config.yaml
num_hidden_layers: 12
hidden_size: 512
n_experts: 64
experts_per_token: 8
d_expert: 32
d_shared_expert: 256
hidden_act: "swiglu"
moe_layers: [0, 1, 2, 3, 4, 5, 6, 7, 8, 9, 10, 11]
router_score: "softmax"
normalize_top_k: true
routed_scale: 2.5
balance_loss: 0.00232
balance_bias: false
router_logit_norm: 1.0
init_std_router: 0.00697
lr_router: 0.00208
num_attention_heads: 16
num_key_value_heads: 16
head_dim: 32
vocab_size: 5824
norm: "rmsnorm"
norm_place: "out"
norm_eps: 1e-05
positions: "rope"
rope_theta: 10000.0
rope_fraction: 0.5
qk_norm: true
attn_scale: 0.177
tie_word_embeddings: false
parallel_block: false
init: "normal"
init_std_qkv: 0.023
init_std_o: 0.023
init_std_up: 0.023
init_std_down: 0.0142
optimizer: "soap_variant"
learning_rate: 0.00235
beta1: 0.95
beta2: 0.95
weight_decay: 0.22
lr_head: 0.00575
max_grad_norm: 0.5
warmup_steps: 50
schedule: "wsd"
decay_fraction: 0.923
decay_shape: "linear"
final_lr_fraction: 0.05
batch_tokens: 131072
max_seq_len: 1024
doc_mask: true
train_tokens: 489200000
max_steps: 3733
dataset: "wikipedia_en"
Below are experts of layer 8 (counted from 0) of a mixture-of-experts language model. Rows are named router (the router's row for the expert) and show model dimensions 384-511. Each number is 128 + 24 x the weight over its row's rms, rounded and kept within 0 to 255. Numbers have three digits each.
After each expert's rows: "comes after" lists some tokens at least twice as common just before its tokens as in all text. This comes from a sample of Wikipedia text that the model never trained on. Tokens count by the router's weight.

# expert 9
router:131114151149128149110135099130120124127166134132090159114110158135153173120143116126151111138118169143137147130182131079144105130100130127155138104151117148177119117103157123119088135161103103096147108112166138102126112167147153135144142173145159121109110135144101151134124132130177124116124136128122132137103115122120121132116133128129106152093100098081142109114104099149066151094129
comes after: " |", ".", ")", "\"", "==", ";"

# expert 2
router:137127149132084080097137132150077102150144097104151148166123131129103121119083171110114140134162146148101123129070123186131095144179111131156143153124085101121125090093096070141135121104131111119093140161107153102107141137163115125113101122126080146149160114111192116136109137126103085102094152100129100127124117074122133085095116129165142108128106130128129115136133125112141124123166
comes after: " the", " of", ",", "-", " and", " a"

# expert 0
router:076177112086095145136080129135162114105088134147130128148140118088135140114110153071166080138134115085129107114091142165178108145136134112105091128134117088127159189099097126167138138128112111105130149126137142104132103117089125133152114126145110179137134160097134135123080167107151082130092127127118152125105156188135106144125151140161161156131104118158125147094102121137165126095112
comes after: ".", " N", ",", "%", "/", " I"

# expert 54
router:137116148142152150128137116144141149080127167124122165108124110135142097131136152075138147144111132126125123139133154105143152085087124115146094110128141160141159121154142155109128141110105150159155114160134161147164132138080114162140156104113191129124081135092113118131129123115127185149132132132087155093159132140170111161095171123123103103140155064119114139073141075131147113130113
comes after: " |", ";", "3", ")", "R", " —"

# expert 52
router:122129099118148105140106095114172135135135150167160131167079160109105117150158144131109135101102125119148114139107134146138109123147127102107119103174114103101110116138168079151139170143153181146093089174119156110094142115176097162122178153117121104125167164142105058111102149129137191131120144134111113148140106121140121168140117141159196165133103113201125137078165121165114114157126
comes after: " |", " V", "|", " S", " U", " D"

# expert 16
router:145153136136137113159131123094100109063132144140107100109101112112162157161197104126175112119090100115136096142142106132154136142125134120167140132116121100148155179171160130107114158136073110133150134151099105109150090114145105100151117085092113158154129165078124150151124112096155128145124139088104157135107100180115107150115140130170091112115154158121133106101132152105144124117132
comes after: " ", " (", " a", " A", " is", " for"

# expert 6
router:156072050157175143165132111152143127141145146147125131096095149130171139102140082124090111078074102130141143073125123144133176108121125103122135121109142162099126139124128149174134156152114154132168115146130116087115115107107149117146141143168134103123121138157122147115152122131112130130145131165125126074162178121113128125151125129088117117142120106155108132126141102127097124153167
comes after: " ", "1", "2", "–", " (", "|"

# expert 47
router:133116103121161104134108140122099129109119139125118089089123100212080100131140106128124090147099110121126099126122130098149167129096130157147118146150111156121154159097126139132170135134101110126079145123128141124140143100106133127144117127114104124125149148154107146134108111154131113128118123151089133099110098178137122132124133126114101097119114085146094120150113143163124143106123
comes after: "2", "0", "\n", "1", "9", "5"

# expert 39
router:129121139129171149092115109165126110188155129142145112127093160115139156137131168122123156115134123131159113139125104121103173163099133116125140136121105116097110129154121153134153129147112124111125114123133104082134130157153103100135122124163144096163139102137122135084176122157108144098161157107103093078129120151117120150164116128085127104136100148137135125152119145096116149125135
comes after: " ", "1", "2", "0", "9", "–"

# expert 4
router:138104138106129115136103122058148120146106117106119118135173140101081159101103119160136114097170113123173133127134146140141116072117133099136122111074117095141102156163128081111088119107165113136134093134130087169090170125162147113116093154138100169146079126143104141135115133140139131137112110150106132119129141119137167143101130112158160145084151166115151157114096117177116134140114
comes after: "\n", "-", " of", " is", " was", " as"

# expert 35
router:145126126157130137121132121128138154162144110135131066128108140151122143143138126179138085141087103159157166096155190096143143073155117115103131109092119131132159085124165084137130114101149174100168133084155141141121140141142119114133158156138143128128073124140112099133150156097089163099125126191069129110124125109109134129170156106083152106147129114109138118119146155118130157105120
comes after: " |", ")", "-", ":", "|", " ="

# expert 44
router:133149145083146112127103080170138114122128084194125173124115126140184139135106087106156149168108109089113105155110112128153156181143144134129113134152105112129136133098125118111132139112101090103126135131146154149172132119141119112102094089111113100122126172122127116122109135127086143155116114133129163137093127110112097135125126134135104150133158120127110093136136129123102103129149
comes after: ",", " in", " at", " of", " the", " to"

# expert 11
router:147142129144110138110091139113103181106135141110124160098127121115127132087115110131110178109103146105134104148131092122168159143126126127112108193180124091174121126128164154129178130151120166102122161144157098139126120116101118105145126141079108119092138123112107148148092143123147106136164142144158117103106133145137116121119046118145090077145120105158102117092134111115123139120116
comes after: " ", "1", "2", "3", "0", "4"

# expert 1
router:134121103098126130141138132156121119106142135129132086112139165147121160127130112154113128133158143144158103093123146153101112097092113132124089133155138112116122089143144162112101137097121139103120186082163138130127152134111122093148098126133132123145110151132112119152171118122072144122147193098159043096101132153086116160145116088137180109120087100155073130138132117162145125139116
comes after: " |", " ", "0", "1", ":", "9"

# expert 63
router:147123113108148112155113111190120112086113107077150131120134147149126109140115090147086115145154126144086099092137141160117128152160098124134120143129119107153096133133138153113138132142055119098123154148123101129126135095140126122127114143136075125154155140108130116121105138122105123143107152107143070102101137120055113113109103133101171120084126130133150116108143112133152151133096
comes after: " ", " P", " C", " c", " p", "P"

# expert 24
router:135162109143119160172162103153154079151095148159135138107125085133105120128152124077169095130081107146118129118102128122185146166135101109124144138122103186137152090117089099168133157095151154119113105140159130130087146166106157122106149133092149068105143147148125116117094105135068167114131085120120148128145170155133151159159125133074136105179152134130087109117145119116160146121152
comes after: "\n", " T", " R", " L", "|", " W"

# expert 51
router:121106146128158105162128102127156122126154136113141129144095158178106127150126131150117109110106170087106138115155134117150125084108137105113078105105100169148161106131114119125106152159165159134116087087155133141135131160144119101145143103129141121148132105102148097108091097164153149125086097138095147107153124099121152134110146113091097158180140132139143132148114121155191134097085
comes after: "\n", ".", "==", " ==", " =", "==="

# expert 8
router:139120140118104107157148152117105114120132121119127120144114095136070130160125143106123113115100140145134146090086140123154097107168108100144113173097127135098130136133099164108128119083124098095105168118139109145139116139139139148131141134106092146142148117096132099188121116103076124136089163120136040151138089103138136123099123074109165074091109155102122122088146135143163154110146
comes after: "-", " the", " (", " of", " a", " and"

# expert 29
router:157146104135121119174164190138108116111141085109126104123130110127093129152140134113158104133104164143143095148146147162180089120128147127152138104127102152095148143112103117107101159087110112099116163132105105120107105109164164114170133125085088144166129139127157151129132105116115112147096135133142070155104121142116115172097133114137124117105128091084124136085159138141136102077106
comes after: " the", " S", "-", " a", ":", " ("

# expert 58
router:107158104178147156146153197156118130149161145151117145115104137160126134144106157128117138166107143127149108110139162071144126083140156115101125156137145112138140125127137132100117144087088141103143123110143132134140104142135126139129179104101159122147101131139151127078143173112111109118109137104096133122150118180148163133159117113122111127139131123133122135112097132113133121141159
comes after: " |", " ", ";", "1", " (", "2"

# expert 31
router:153139133094173163069140101144148135139125124146117120149129156110133151154127138103090144117124183121115105138149145114131136096113134139129106131068146114135139124166155156117102107100119123113129137113145136117093113145103114097055127101157116094115100127100107165122128116191103127147102170113147077096123125116125103124109134115164128122116091113155099107129132157139123108170114
comes after: " ", "9", "0", "1", "2", "–"

# expert 61
router:105156119125154117105085104156118155134127155108099109170107153113121153134164139135093156152114150101131105104134195136158118076141137098149083146136143065127099119146086172089094144129122085066095153125173159127082116124102112089152111109131117135141111158114100111133111138142091103140107136112179081114122116141106090160084151114147133119123088114159103104138124125120138122143136
comes after: " |", "|", "1", ";", "0", " ("

# expert 38
router:144129130145165142120132148094111159110150103157091139103114122149108085166136112115092092112148142185152134113136131074149158100120150134098107138091145129157163107144147134117146150124123161163122104125156123132130121126109165141138182130154143118148090112119159144148167129149137159148161114114152132091105165125159122134077120120153116116118136153121136071151089097137097120111107
comes after: " ", "1", "0", "2", "3", "5"

# expert 37
router:131139136120099126129102100132104128129121121117113130128155174097163171127156127141124151119068101142132127106169109100112174128124153154167158123137092144138101151096130116104087115152142100134120155069105152090103120091150095176142119111146172078134139118116126119119143119152170104118155101133105057136126185132102146130164176118119128140135146159101113152152128140114137107109113
comes after: " the", " a", " The", " in", " In", " his"

# expert 59
router:095131113143160129101160099144134172117128149102122140151122128143155111147147150127115137155109126101115092146124152116165142117113143167103109120150131141162101133174096143092140134135148138157148163149121137120109113135117104135142174085160118085141116102088158151148126160107156185149128115100118143136110137172166135138125165143168121152118110152106078120108134098148102111117101
comes after: "\n", "0", "4", "3", "5", "6"